Weights of a small mixture-of-experts language model, trained from scratch on English Wikipedia.
Size: width 256, vocabulary 8192, 25.8M parameters.
Experts: 16 experts in each of 12 layers, 192 tanh GELU neurons an expert, 2 picks a token, a sigmoid router.
Training: a variant of SOAP for the experts, 263M tokens.
Below are experts of layer 7 (counted from 0) of a mixture-of-experts language model. Rows are named router (the router's row for the expert), down (a neuron's output weights, with its number) and show model dimensions 0-255. Each number is 128 + 24 x the weight over its row's rms, rounded and kept within 0 to 255. Numbers have three digits each.
Before each expert's rows: "comes before" lists some tokens at least twice as common just after its tokens as in all text; "raises" lists some tokens whose logits its average output raises strongly, later layers aside. This comes from a sample of Wikipedia text that the model never trained on. Tokens count by the router's weight.

# expert 9
comes before: "=", "-", "|", "\n\n", " The", "The"
raises: "=", "\"", "”", "Th", " |", "H"
router:105079167134112108149120122094108138136098092128140092140172096132148117118133130133115102166131150079101128153122075127140111171191107140099125113173101081148121121130125093143144171152097164154128110154132113102107154141122112121132156117092128132155155120110162173121131132118112130115112143106088113153120108091135100104121138123150151116111144129102179081088134164094117142119124067151130118117129138133126130136109112096144179141099138126126155135120102177128124136149100097127150130117118141138164134134152067150084138126097088143115121125096158133155162133160133098116153167149130155138123129068102120169099155121154142156129108144103096147147169149147164146151144101090134138128111175118111141126122127103178102093146154160134126149100099104156117102145152131
down0:118153110114109122120114139161102146104116183168123130083136105163161108151119122116098113176117098143110142124148120098110165141145102108197123091117135073107128108101134119148079106155091077127123153157143137152116154124124164105141112091119110094106162182139123157140086090119161161129081128145093138157154120112104113106134145139112104081121124133110090130152076129095099089148118137129117142124110123140123127130128184121161174110089157162132133146150103088139103135113135129123111167129116147154122114126093137106146121146136153107118155089145125128121142140126098123096135124110131100103175159101102117116136139122115123153107150097075093151154147165117096150079119126142091119084167153138123154086110129139140134137140103150114102118143094113094136129124116178
down1:088142182119107195119141154130137120166136108151144132117121108144118123088083120173120104139138136156147125159133083085137133134131150147176097162122098065123132153149123107141111153138140118076112105135124144147114164154110089123082107104133101088130144132108160161111148135181109149128086096110157134097110137117133106132109120130121176111096127061128141132058115091145158157152140128148149135118150133101162134115159109120164093178108114136098084124143108135145115111171126125110149120098099088147149135133143118102142123085152080108145098121123147145098117125074139168139116091138112110147129107153124126125141154115131135166126151094131134165115148127154113099134149122107144146103124119114105113138155081110147112130091113151168138115128123127076144159122126122
down2:091152151155090124107136099138130136149149129142114138118125137100107166101093082173118189104135156141142113141087190124156143191133144154167117116134123145117186145132111103142169125143133157141127112097135094123122154135118163119128146152098147127116163112089130089162087092133138135155156121134123145140139127156111109140099139131111163098146131085120098187128117127137118136181133131156094146150120132111137131127113120167159130100108152107134123129134175129154136180142095135146084167130143144098134137164100186128119104126170099133107115176093142114127128074105142103146157072104109125163110104170138126121150153134112135101120132128153112117152115112085104130139117150097163130110120108106130144090174119134096124131128138087100110112115134153134081126125129162
down3:094092156151117109140143169106123127130108094175146125096140139142154134157126134148124152117139134138107118133117151126128097146101148117083137118141085136115126108083103115107119100096119158139134070116100073098133104137089103117145119085119130131148165133128144147107110110147135114127117128094119129125109133091108129125145141111133120174139105124103175116182109080156103138091121158131167109141135096073152152129106112074160093086135180077098104124097130112131146116147144170120081130156133078088163104133157115129106122091155095165119116154136139129130152153093158172122083138121149125138151099114104145136136136105118122148139110089167106128149080145118104111104142097138126113142106085115147157131115144175158130126128096101078130143139103130138108076142131122
down4:068111122161149111145135140123137132111172131156132163184089054090119135137147146152150103090129130139136125148148095134125115103158133128170110103127105168120150127168119110122101140127145159129122118123109116141082104128106150116140177152147097109139140150124129136067109143142131125139119111168142134101135128142121109118172116136114155109179123102143140149141139104166139130110095111134089132140131130178153157109157115140158086113143114147152129143117126157144088114138105100125127132157122127140116128162101128112102115146137162095099092149064068126164129150107134143147128133106108139110156131142125127174139110082114102104063160131097147113132155186175137096098138085166110136159169129131117142150109147161088137131151146114136104128131152155163099169099126129
down5:131140154101164122125137097155130120140117111141117166117118123156128162097130115085128150162146085162106125113157116136124130139100137145124130161117103126056119121133102107130138176149150121131107125155112128129102190104139129149171136120148079103112125117139152140130119125159103144085113080126183147156127146114119141100107110147138088123133139129127150133084112164114126129119128139127117124157121097152113144132106125156138077153088140107137117130157141111131115168112158160144160129159145133160110132112094130113135143139092123145143176142136174170114116140108135111085123072112140121138163156090106093139129148171121155124154113116082098133122111150119151142148143165122176150103115169089144170111123077140163149090135099100173122182173159144111164132154080100
down6:150098151101072143165145117102151113170107151200143150109119143161148156130127115119141169117088151123157109141096050116139188154136130133140157106110100097123146135132118110095113112108157143133125109124178109124090108100132142155140120128108116176145120140099137143134140137148125103075169150113146102116113106119141102130122163159128120122145134118165141122114132156176153170125080095120140095128136195131112130153183098133152128086152138111142113113129133111145136133144091116165095117127154127141134126088112133181131127115135078121133118109142149167134158123098129131112139080116122105099162161137122128110129149152121090121136150161129135132145127119143090169147178117142134169142118128144144110148132116095113118130132087151113186135164143135099135117145180159
down7:164157100117126162141086149143164114099085200117128128105112098113115174127102134125122088171130119154115127128127155165126101144146117126093114100127153124074098161120116165116099144156129125155099087178109119076104131164127167092155121109094158142136151174112113101119151109137128085115119139126142154109114130142111141091150122142162097096125139132130128124098150113089103162120117086112105134109182093165137117095101118092135101096129124148112135148135088131097074120128151098129132144142120147133150190103143094128139116110149126127173120109114096171130123146134135098123127118143130149145124118174145121106110161136102134098089113143141120128122149082140143135201121136126148129125142094157119136135104152118121114104164164093145142170095104116098133122102166121
down8:165128096136105117133128106154147123147112158146134119090092096131077140139121123137143145060100160126147101133110141159112116102092112181114152153137110123090126185082155108126147137119140127166124122134125112109149132143136130124086108162125169121124131139153117104131099126163100104177144141108162099123130102132114088105125161120122118117130108172143130150102158148128144135153148147159112125111130153139126122172137132116130095169163104155125116158153120090139114154082164120123102133124120114108104100140165112162147090087132121124105105134120108130118119138109080125172150144088170101155164102177138165127172168150115080158161159137119152192102127159118134153105064117128138130099083132162142137132158122135145120139122126195119116138095148126141152148127123132
down9:143163117142108122122123101151132097125111152170087123167120148154093129158095139140067089126141147103130139145137124122153148095078159127143085154124161127108221089160119096114147090101130104149158127168142126161122118093149095137163164106123117096138133117133117104087128134087147143135089102117131135077131167111116140171133102119100095150107131086105137143120115129132114092135136138149111110176107129158130149159100101133121118132100117147121105101131101133107122140130107132067097080126135137097126116142128106091116069114115165101108104094161135118117168110153128118154120136181119149156126146123114092146108103108085165134129127114098147141119118142159128154159114120143113132145101121182122116115143129117074141081131120146119147158133158134136135112103146153
down10:132152125135125096137149145112138110109146104144138134131128144109113139087101102101127123173114109188109127166101113092092128086110143114156094157128086129139121116136157118094103151146183106102118123180137166139163155178096130128119133176112097147186173139114139073131089121151097085105125119132185122191132161139114121132103147150122139146131111105131127122113144144074134121139110121137132118171174137105095113150146136111114127115113130104095163127131127128113110149090083116153134133077152112159099149139134132118128117144138121116086125121097157144138085126045152171145094121130114154155130127132142141123134114118131136138119124120170154126152133090088136131180099092168133127125134148161111153154098097126128126162162139088161131129101121102116128109115134122
down11:132125096139131118135127103087117112132151123139125141129128154106136085095155116103146112105115130147148135098098146162161109139123097127140171128117102133087098107135137142081152151154133142096094120132149116114157116167146128114155125123163144113172116147156131137110111186123122082157161111108143129110096114074131122073145138118106132135140153119119119129146135134154175188086119148136162141112124151173098151143159148095106130126103127117122040138110104135158114133131117103140135137130117083130155143129143148154120090180128152146122089152144125137096148073143153104118118139093134137103145135115092133141077121097131098168137101131173130093117151146143159103111142113134108158139104111144106150149104125199145119142135083167144097116144074147150146170100150140
down12:106167130087120162141101115163086127111131128174140132133103145121124173129103108103126137166114123122148097139122154157132123132109104118119111136113112106150166121109214099153166125127159098099164131111164123135101140120106091132190117156093141114125101157129146158094111115122109112117153130126116108173152107125126157120102091116128121089116136145162114142109086129115131112130124139127087124104128123147102143131105117176132106098131151130111129141099163171122128144146069153136112109110126160104166136125127159102120108141113147121082134136109153112115145148114096162187132153127156136147107135093080141103130123086155130121127144054136123137153152076117139117186112130127131119129131117130132093150111162124104093153158089103074135111085135116164131131084171151
down13:123149107122201141141129083145147077133134113135106171138105116108072091179127113130118146143151122125139132124103115090106134133159121118140098155105169131100127109167138154170089114125110141092096156138145115146099144156171104157132112088145132112151117115118117116158095096157120106164148103140133098113071133122113160131099123137131128101141145124096100145153131110128172129068131124102136119109139097144125147167127083081177102136132130133157120108134143144120129154131105155138159117114127128136163213127120091127146141174139113106105135123126095131114091093125111157157118100105139101123129090095168089146086123133147123097129129134139139165134121135145127130119104104161132117096174089138141122177110078114106107125136104157159114185135115132135123132103125108
down14:137091149103101087120168127149098129121123086130128146140094099116126124134112118145140122160177130127134155140128127136125056125152130108157114118153132120114099109150133103090126136139090157130104127140145106111126149128127140095137134122130081139106112156149110101144114143141156104110108140168130096145137108105080165133195068111144112120123129150109143124109117103099088132166127137117119164088133151180127111122123176154139135144103160172143106160141136121176133120124134147105089171144103155116129147074115119130139110143106114167082141120154122121118137122109108122139087158130086159135081113130128121081113123093120105137094154149121086112108180134106153075135118110125172122131172129108114069125098118145140067171141113107142082144126097112123107100156143123
down15:099129117096135154144120126131069113125088115148098092128165126156138115187112112129093158102124096112116098107139127106089078133157074158119123112147112148120100186157110143159144184107132098133137126161128147125170046114152196113127092168138114138104142105124138134083162137126132117138141117111108097147120139088182100134108127134132100156127133122112094150116128093100185121110106116144130130101099128171148100137159118146104136139138066120178144154191094106167120135115159148158112147142108107065123083125119107118150115126129114114117117140113129131114094120146139130119137125094119130142125151141122138139136105142144093111118105114133125118121096121151137150102130117102114169130123131136155156143155115122132093105142162165107096105126111134142117111154091113
down16:117134112128082102088108097169152073148171115115134145117120145105147175139121123129097159132132143117151083127121151156091114117129127098058146121111123132168119149107119141110130128128086113122138102113126113128148073120150151125101125128151134167117135140149181117142086089112156142137103062109111149139139106140154112081108135104155128100107115145121130104159142107129127125132158179134132129094142109131134108131072109094131116150106154130130088122102129139121159103112126104134089096169088092115114109097169107145092155113129130147134139135135142162126149119132137112132142091132152107130147102137173106136088154125148131116148130103184091118141109103140092165116150113129135109103169109143168151130150136084130151131151124090174138155178110148066084102116127152

# expert 11
comes before: " of", ",", "s", ".", " and", " in"
raises: " on", " in", " and", ",", " of", " for"
router:113095146139111103140161092109142126169114137124124135137129147148117129137161160153134116122134139126077106142139124123101107106122127166097078111120116141154110132092145128139136126115157134148121106149137144110142150145158137113121179103137141146144113125096094136135147117137062142141133125103123145128151143135103161086143169120162146108113093162116120126097102120080133099122147091167143189145129138125125128075160126125168134103103096146117148137214169169119125089095145098093138087115103150146108146083122131148116152114172145160138107107147119163124135099146153128173157084131147086127151151133148143181104116153141131166087140145117096183135139142091160148109073115134122137149102097120119110088102079125103101111133136168115121146144141127102136140098127119
down0:134118108093115151114156148099125116121136152122134098134150139116144097100110128153113135097102162188094120145114120119125152113143104125145112139120106134135116184129113084152189108076142132139115125107089110131152133152155129132151137099136114133099126137117137170130120095140133150148107076113146161084166152099117120138156159100094118142165102126082103098133135127155140170107117086144085097156122080135123102158145139154139147106140142167135144105162133119129156176092083148143156120131143146119167129166154130137195129111144157128127154104118113160183164138107175117149133146120110107100130125115135150143119146078129098127153092078116129141122108110147093146155113146147164128120077126134178102152149125143131175113177086094139134132117142128105122110107105129
down1:085068130123129128122147145107118141127090109116143142067146101174121121126137055087115104153124112141123104100139096119106128097130122096141140151116164144162150130137155187153132124146096115125128078099094110136112098116164132134103113128103146184119142163135118147151082112115097089148133127125118161130124117108133163183145138125115173099146100123119127135115141122165159144112108125123108144139126150125127145080129154105113122108111095122131162115117087158122124126132153102135112128102136094146110160119146150103101077135078142146104185119149121174096106117136148087101144117120147142106172084102139069128158110125137140140150108095163119168120112112127094114094154083159137151102128112125169163119129068139098137147114107142146113128136119145146128106144092125
down2:111144149146139148138131128120116126143137127154127119113154083130208142138110171153128124121113121100115121149135163115166132122132092114144129135122116125134155122144120132154143154139121106082149110104158127124119122104155133150163142109080121145169130124101158076098128099107144089142110124133099166097171135120109121134101164147103100117158114118137139118147133092136125095131137138137145083156125149136130102147186128126118136074133125099113126129138131120131140154148166167153138162128108121108123171124131062163146137130173147105115124132137130119162117118105117160091075118087117142145111122090122159075090092128124164055128144115081116136116099152108130099142099171162069121112103125166166150152151144130129092177113152127137146091131152116154096110119081164
down3:136155124175107121126092094150131139132135125146141146087088129148162135157084103095104129117134103105130155157157169145127149173126163113125125147126107097105140162085134129124108149168111107114131132131112134149084137078139118123115107090144081150133115115150122166129095114152193074122117122130140140112131126122114137151123141124151113138043122118104129087141155101112139118119105124157141138150112057117151139125117117139092106136080159111125128177124097147144170106102142137097112099149101091089080162089137136108165134137132097089137159155143147133148138098126139144115107096127118127176157152169126116137089125143131112103101111094121153116128160103141117189143122099143119115106100181136131101119126121137148148130136145096197111121129112145120127144128109137
down4:139130102152114135124137108156159132112136114130121134136124151131113112118088107109127122123145159121144107120084121134094093168133149068108133136176130131110166142155125131133121128045156116109116128151190132135133132149115114140139119130129139113129086104132123116155129135149156120156135155146134123087108117143132090189077076160136062109175133136120071098189142134124098143125125094164107150136136157125188118167094118125162160145102124145141137176125119179168117135136157139090143155123124167148112163128131134115129117144092178121148117141125131130138114141112158108146148116118115126140161118126124129142132127107170131150124133100186149118119124182107157129145141170143132142141099139128117093183169107103112119153125132140108127141160134179152139101115093167
down5:152161132128074124119114098129132127092105113134067150158119109144086130170095109163119096122104126123129121104151106158142125145149101114123112138202138111091135095140119141107126114131113125141123137140073120113142101121128117129155130092181188100101130135150135131155136125148162105153087143127146112121159087082107092123111140104155120127165134097126144116133160111088089131113162136106105115063143157124136158127144143151192140172120123133154135105121088165170118145162123085095142108138098136139161140101132136114151128140138155139111184120096149111143119092127161143142118104098121109134130124091128143180123142118177117142112125146132117148080124143113125174133121119131093155109153118136140102102148119165095124160089092139152107152149139142127158130084116091
down6:105132137143114095092171105103141103148123132164121117112132149098155091118155074145105157131109137158105130120124172138083087103093143129109110146148125141154154095136110129167178130139146108110121135134135161115122100136139131141136172133103128155131164102110174120127074143137175141141097115134134119100127082148143162116107132122099149151164113106143103176115082110113126103145156148106137157115148115112112116166155131088126096105077150116145103191104170095120080138128096083115095123128109107149143111114106130108155143126075179180156107150152139162134115144151149169111106125105128147119158125082151127107145123085094122128139115123162091112118130108103083161142063141119140110161135147123143146084107138122148147164117129105128134123127113120114149107132133122
down7:114163116151128118165153150134095122095116127134106155166126106118082163090129132090145127135111118119150158144152148151148103117130120154085118113079119130091137120142134117088133094115153089123117126139125116162155121136137119097099106153146100168147139143151125135102174144143149131130166146093156126108110118108172134120118150179157124151181128150115101100107200156109131138160140087089201092123152110135131144148124101162120151103123152154191130165120131186151133124126101131106154151126125142121103145131160128165148156116139139088145149037110136123139126133097114151169123114130170140095137133103137108141108158107163122112107129120142142164167138115117138135138142071098135169110152143157104115143140138098140124121156091123110128129141126153100150135114134108
down8:126126105146109185137134156138110134082139114108099133109140137135123133120164111141142154119088083105133119113127119136104121144152123166127131148136142137130146169110085156130099154081181098103116103151176053102161119129158064087109146103119103149090108107144187134152122121162145143124159137141156068117128131143093131114090116123117122150103102123151117142123129145103103151146098134144098098076130108093119095102138107123142099072151104120110150123124141116115148119132142101113121107143145096115144091149162171140116132113118152129104134147124150147079127170126142104074166114112150071126148092145109077092130149129128122156137086131121122128080100109111164135098118154112137124138121134137128137108150156130145109128132166149146144148164076111095127121149119151
down9:147141115129127139142137113158143129150150110114128091113099118119140127154142145114148108137148142119089150152113141089142193126117153171133170118105172151124139126153118098122110120099118119141138166140082156168168137118123108167121142139143110105133189119099090129155102147155122116135110120118155101107144146143120090126135113115103122144105107100160160144137135144183169137164147118144158119079147139130139118096090107146141136125135114107147111120126112154124103097089094164161092117129158094136127162101135138091165107104125149102109148120102111161116148115111137142098125128163130147174120176141113118123155111159149182086141106133107149163139094155155115109129077164119115130165152130173162132167152126119112150158103125113100144100120155082090117104209104107
down10:118117097114114100112126125145094103151129082124150138152148149176142117142110122090149123113091148082161103125110107123140097127157130156128169089098086077081147110165141139105102162084106113130208143108109126129177131111161130127144133162154127105130138137130156134084108149136129101131114112133155135101146158174108121080113113146131141115153136121144130120147124135100136112093143138132141098146147107152129106131102169112084122105115113129167107135112133143080098142123142157139131111107133121141093162147110173090161162145142110102095128116168089097120114152146099171176202160109086135144156110149113107143144137157105126136122144123124168148145134097120146131129120093147148121137129110153117153137183123106134141107104152115130122164133103086128117165078152140
down11:117127121155151119165142078152143110131124115141096138196145170136110118097089176140064125172137217135156134098113185118139112111119141142151123134131158114132136135129109134120104163144128131167126179122123142112179154083114175172145137185143119102113158139166153114129093097157099129086142122117106146153164093125091145142103150106110125162128153111102154097113142126122112144130138116117139128117108133170144093153119108105142103131090112146126144129096107135142143121137130175110091166095144108157125126127112089107118069119123125126135140168122121152145128124116126143130148129144141115126141131115139151089107123110071126137144089110128085128102110140123127095133115110117084110146098137114122138074116103118165108119143117084175132139112113132126096133139174129
down12:101092160111106111134127151107104117156160103122212093116141086098153161115145119126088141147135123122115117134103120145124128105135110112110133149148083143117145149147135112155106123098109142132105116156123122139119090126141161137133103142157140158115140127127129102120097089147128125187095125112144139139100096125172111133179122116155113107108098115133130096121120142124110131143154133166143111126128129126157140137097152120160126138144126141080121135116116111181151155134108153124140156121146163149091135128179161149144091128132107081150116197111097133188106117106107115135116115161171183162149179189132106124134143176111144132114129123134144129131109131138130124118183162166120132073154188108142148134103064151130134120132137149130141153085138116158171118143110109
down13:113114116143120146092142159096163139107123113141151170134099114140115153150122149111117118121143105131136129122120122173126106097137147074144181126111153111099110139126100172119118125150117128131153190152106117129141165120135152120143101116167137122137103141154136139119113131084136131165124151125135120125104130112129133096133114110103136093158169106093129180138127157121146140173123142086184100148153108086127135165169128129145113126114133160124128138118124137122116078126139105143120124178142189089125105101128155178129082136125127173101132102087125140099103082145144110099113166112126137158145136167145119117152127100100142135120109134161126160164121110161131122135091141085046127090135141131098182181169146111114131145131096133134132170115160159145152177131150119
down14:100115125153127125160065094160158117111144114104112133136128114131108129131087165127123132096102149113149105139120149120112131097131154114113123149115103117066138136124180102094196115120107121113120088106119102168144105121130135152111128132137144127097173117132160068094148096103098136078105113169128180106150134145143126117130135125101115110133155089124080142157103111135123110136146179115147117120146185102108116139080179116163092143135103134116153104122104104119179114181110124123148095164116114164154127145103128149133154130127120134103136120138124116143134120134152108116148125090149160108132125085099154100172130118123108116078107102130111112107083080166158131127171174132128129135133139137104160135138090135133113172130156122067126097106133134114149122145118146
down15:107167145169157122122119159074131110143124104124122107125082162113113140148125116087115161136128085110109121153110107150097111141146117121122128115148130157118125134116140147138123099160144128124125172161108163128151165153119085134174079148120098140103128128131125132141137117085137151169111134170092189170105064114127184132105158125139130139136093120104104084083128124127126153091111153129130123102120140149127125165135115141142145119125165176138138168098121123138140087130123110116142113166148115107131121135102120149138126168174084152140164160130146070111116107113148137122105137112070110081164134111138113131131117161156156124134120136171077153126160171124144113128087147137181171139105125147127118189140157145144152116157141135140138140142155078132126155134135126
down16:113177100099134139106138165115102080066097147161122084088111156116108136148145104140078124145100083119139142145165127142101123123085123141126115145080143114152124170131147132121116137132136093092122132085120111115129135095112129135094093117130159172150106158134160120129115086129131103120093131148130128083121087160098118147113125147114128109120147114116121137154112075127151127131128151125138133105110134143122081144134110131120136125161145133142148087151105130128145113146160125086057126095076101153153105089131175148117117171148131168129149106102153133140128157097100101102106123110126159156112123185163110102113112182117145142121107128120131175115126088104090119108148157110091111112122150123133144139161161143093138160146119165145156103145081140127102156118125165

# expert 6
comes before: " |", ",", " (", "\n", ".", ":"
raises: ",", " [", " and", " with", " -", " "
router:119085144149109100196127103096101112176120143118132105154103135138125162150139101142154132185111140144099116131154132129135078129165144151112126153163103111164121118134111133115104129118110122149099099169173123136119176154123146121109119132128142170159096138160150130130134088108095150110104122120118081147105122159110158107149168158165137110123107148158132090086141094111111135139140154141124147125104128122191126114148110132146095158124119155135143144153136121117115146118154131093160140109085171114123100066115119158136155126083105157154114144068145108088116134152161073147127126120177125160163131144119126153111103126112129149139105154066135152132190152130132152142093126133103139085144117119100090139112117146125126118141126142129127150180115116110147168116129156
down0:139067083136125164119147125143115194097117170144132108136151114074131082089137106092119129130130137155141127155104099119097137131121109105131109135123106081119154133136163129147100100129145137098135131145167122136165077131142115145120133145130116129152090119090129143102109138150160150139116129125158109149115179122090140133124136124128127149131104093142147074176128134143093143086109128107130096124104139138112176143079136103131125122130127164143157099123142176124111107143103142154113095151119142111083146149114161101165091139179099159113127127128124152156142152091151126113141114159099160116104125135132148114145107141132113126144121188154171117100101077162110123160159143122126144149125170140127121109108143134124153100128119106103179093084073183102118104114100113
down1:162092124109103150077155133112125157106110101120113140128159156128092120141086133115147124105111111136142079125152114127178143147151115130117071127118141119133102108118091113145166113162133113157142154122077122128125139124100108117137140138178177123082141100148099150163085148086114149126142127136100095096128163099131104064135120175118091152119155142157114095046116141110119102137138119151117115097156138110083117150095143128107107120125124151111116070130101157147138132119153120103139132135162101100105101124131118122108119088103137146119099096126138102129125096103112157158165118106180109117144120155088123108140084119156153118129102119134110101143158132178125114143146130110128083137133140108113151125165086115115123145105126147114098143120140100184079150112144162
down2:145150143147131160098118126141090116122105078139102128147138145081079099121112098087167143172104156120122153114111162122141105093138156162102141107094131125098147136138137115133107143151133120128116187134148082087131154092129175137165150166152159171105142141115165108143138148123142076126134165119120131091149082129086094122095139129114146112124073110124191120139077103102128127086104126112120103105183084124126106160162108116108161138101138110131097128123101081147160152104106111124115156111141116126149133133147109107146124186135121146133099108140121140169108110106127122155109118138092118114104098102159128112134145129139113081145082114175146140108150131121133120165108117142143163145160141137135119119163124136119127091152122125118160105137140158129123136082135174
down3:152146146133113159127112135129128148133131156125102131096105128113168108117123110109099098152150124099114129161133163142156116158130135105155094128152134156131119152107125063145121131096123160102155152123131124128121103122101110103168070120099135182120156110110122105129160119122131174075145172139108143134132143151100110143154082144097092122141087112105138121104142157133130133124129155109162127126086116124191134159111173115132088110163152130112071125115158108095120136131105128142074100111109133136140162160171141125108117102125175125122171136161172142104144128118126167106106128114158132115081150123100127106127161116119116108173071100147107118122152073113136110124099170137160122136148124143164137149138123087105184154124106123141101147182150129123147101118152092
down4:129127153140132065151158117116107208104160131102155150079153138134139123102153118108131118147155121080163130140078115152138146148133169137118192100135149146109116132157101151141121140110126091071098096154112122132161135154145119127122126154156158142178098150115132108116148158134074142142123161167131102119105127124135151121152152156172077124149111123135132095118136193136149100093102150112132128155126164111119075138135138123107156146124114123083100099145103146127123124099128153131180130150099103132140166122111124089136097146156114140121153131114084097126102127107124179124138157102149134126159156150150087124116155116129129132178132096107161112145146158143082125123134105145092149149143110114146080109099129146095106153123149109129102135133109153142113142159121134
down5:155113184152116131136127116125108145137109127149163159150171141129078144132117130141120133156138168137137167157118126149143163125117120154122133151126140161106154130139131141132135142124086100136142100129084132088139107100102107143143154073099141136117118169115095139130055106122176080163139148148097098117115141142173124117132129132123161120151105089169154095114105148079086137102130071137147112122104141137142149114162149115153121135125130195151109123094112133113118124152122109173147133122112141128121114117140108146121141109103125135106122162103149106170126154114130142148126161132125158107105188152107095206087161129165134084136089107151121162101138132098144121156137128122161104106103146145115122114132137140089154171187137094147131141119083152147146127103133141
down6:129134132118149101135113130148118137131147112142121104104094111120140182126147158117184129131150183095165112156133143139150142120167132108149121117176183170125142115129141105202129128130144079125157201105160122130136100156148128160131134142131151143153145139160116101135076137131132133119140111170099156156120124176127069110150150112128104089124097178106127110114139130156160171155109145113087139118114058127164086131158131133131097156145088136132141118150104140127110198139127169138106098119141147116117092108116145132150133144121108119121125125122174147141110136102107169127124144095113131088134170109139113119127143161157166136130081133124113138089170162161113157156105150137108153112102142133140125137121126113148109104132178134130109139134084130116141098130142122
down7:162131161154165155124133109106060109091146143110132133115123098098122135080157115152124134174115156101145099144162080139123146110082115143148133122122121101127097149140143154102130130120125112138118131106110136119108106133128125080100156137135082181148132099139103150116135144119141119167178116104091151134140057110118144110101119153163143152122122125154145122123126136132156131151108110149146108139170128128140093111136119182098119140104141153117145180158149165126130179081123126135142131151124130071119124134132112164159161130159129094117138123093116125125161097072124126182107128141156127104137144126174087153082150127120112166161148123131176172092123099114098117131132153104145153145127103149134124118083116096177084120168122124129111118157141147129116121111144085
down8:138110144129101139170125154176159131148093147138071106131113106119132151126111129139140085088076122142154119102107197100143151141148156149123073113107124100167115105172139134107133112119138127147107134155109137111142118106069154093074123119136127146149132133154133155133122152108125095124119125148120136118106135143104126140140126136155155170170112164120129167152164129130102114138118187118073184113154115111153131151112163188182096119134141139115158123125164150136126138130117138110110140107134119174132135159167150106145109139087133130121085141145153147097154118077137101148142167081101122142099100116156094118133149101131153123168150137120152137156145120165139100149133126144118113116154083133137101105147140114110157093141140163140114124141152124186093149135117147
down9:194137128133146087129153127120124139141131124131146151095117148110140132190118126146105112133164131143128164105141146082127120113086108141115089156136158109150164103136111139130097111132142129128169155137185147096107125118144087118111097106112089122132127090123173107149096095108118113119148137121133173165100120128126130142113147156062158118123149127135127167190130139146122113149131119050151104159078110154143119108190124089128181133159158108123098115132118110104157142127114111147134145186143143145113097095124067147105119151091141139176126149114152110103144140110132088123140137108103124123141098104149125139170110151098136106152124136142129111107116150131083120161154139130111127099114088127146125131150130163082118125130122085138091151091121129159118107132111151
down10:157124074108127127140114113105105148130142160111178166171122140099130081172140123130066118121168124076131144124089113099143159153116141142151091157104133139159137098154173096159135128098124129102093121145113168079130124131139072088116104121114135131131123134150150122103107114131147099143160145154105117105086145099105170111139135114141127135113123163171165143145102162124096116092133117137089166108142129120129118116132148152120100167102101116188082099103152120186130141150155108158123125129131107154116136117127125056140105100125110134124090150115129118120147135157127167107197104090101154109169117149131105152154138089133123132096147120134142111119165111122119150107123132132144106125107167113167105154110148132099145125127161094162143117152124123140106136128108123
down11:129103108128067148143148186115144132166140116121186145136131134127153147104145087144065098109164153147123172120153110098110122128125129104155127115116119128143121142129124140125152169135106083125155113103146096126156119102079164081171128121122175176159139174099142116115107146138114137125129116106114083153096137170122124113107115162112166157118112155142099128118126126122140121096134125152118173097096088113152104130134151163175130181110098116094127139146130133117119084123127118120151148124116096151144188120171090141080136077158130139174124132133105157117098140101098147131124139147153152147151125136178138110102076110117117124158121111142113153122145125135139100122107146114108113141116101138128153152125180092140142159118140115093162092121129107113179144126120119
down12:141142113119154118102129118157131130133101184135127140171084148080141115111154097179135153097142143147102114134116114165162097137152154104113108124125150158106171160142156105126127162086153096159184135126127140102126135144165123145123103130143098105179133099109136136111115112120150114159132132129160159074119164139117138116100146180130139138165157101138119124127159127106117137117099147104151172122164143104093126133082150157114123126098158123137105094109147160105114171070084114148108127168119159104146150122140107148135125096154094140107096095146110186100140126096114120128128154127150106131115114167098173118157132143154123124109156112111169113145089131079124164167148156167124100126159145169096104167153129114128112134120123131146132154144118156138137169121109117
down13:128162113132131088131158120119097159089107118125166122124081145121115114143098119123107109142144142131142097125139163151148122124159186125125122085143175162125179154117073120141106114137122148130141135140092146128128089092128151119147111104127121081111203104119115136117123106148113160151127131074136118141147096135115174112116149103117121114149142086111098105141114092122118123131120071122146112198113141132083131081122131094103137166099120113103131171172108086129143095146144144162116106177149110126137134175110109130098148096096145140152109159108120133124116097135125119143137101124104115103111121108142123127200147109087166142112082155135146155127064113144107134135120127145112148131112115087144196126127112117127167136115133111136121162102144121110132141106147117
down14:133133111140152114137110131157149090085154121112130077094123129130122161132054137143093122122112149111108127147108167156162143170112089110136180152097119153132127124113165119135146155120122145093116113138149126131137137141155134112129092170132130114139149155153107138149119090129145063091124123149131136169133143155094130118161147169128110145136152159110156142103123143127128132184144117123173134107117111106159113124145133111106114144155127142143137127159141131138183124148099092159085107150144169115114095124124152168124141184108153160099168128087136108159140146148143104090110091143088150124131151094125131116119104136134161170143136113074142103129147135115181124133106114174162180174126139104118109094157120135126125122151093124119122095101174132155134084154158104
down15:129161125147146121155152161134149136095116094130104089100114077178124100110131106127096182135106143123126146125135139099079099145093124153120119157154107123118098094115167107125134123157125101132100141136149115081112129122113092096093149128141118148089155179117128143113141117090139097138129128104116111163114113140089142099110134083192161136160124135115124145141144126119118141113157110148123124114148186129146108152154103134167153120132131115138187118163096120121131096173104142145156101128130098145204114135098094184167156116140117140126161128115134097137124095140105109098111138139154135092148166129138188106102125094106113120116129098126148181167120122116145120115135108121155118137106139144116131135115180179115128103116160141142129153180135150119116122172156122
down16:115107160155126088154141134142077148137093168153120152118091090121097103119098140142135085121149109095056134119115093127114153109122114185138141119171119167138105121130122173135108135132080128143144124149111101171100122082129126107167147176166148101114157150118147117084160125121153133167130107161097127134130131124122169185120106114112111100142129149110140139143163102112157097105177134117094100147118082129147141144120120159147116127094143100150137115120118158126113118132151124133122109125129117091173101148127195160108096156132123133124115162103158153136138120098105133126077144108142144147180139150075158124122112117117115138160138119123120132146139151152099123144136134108095125131165138128141126148115114149166146117179164101124109121122120147125162147056160136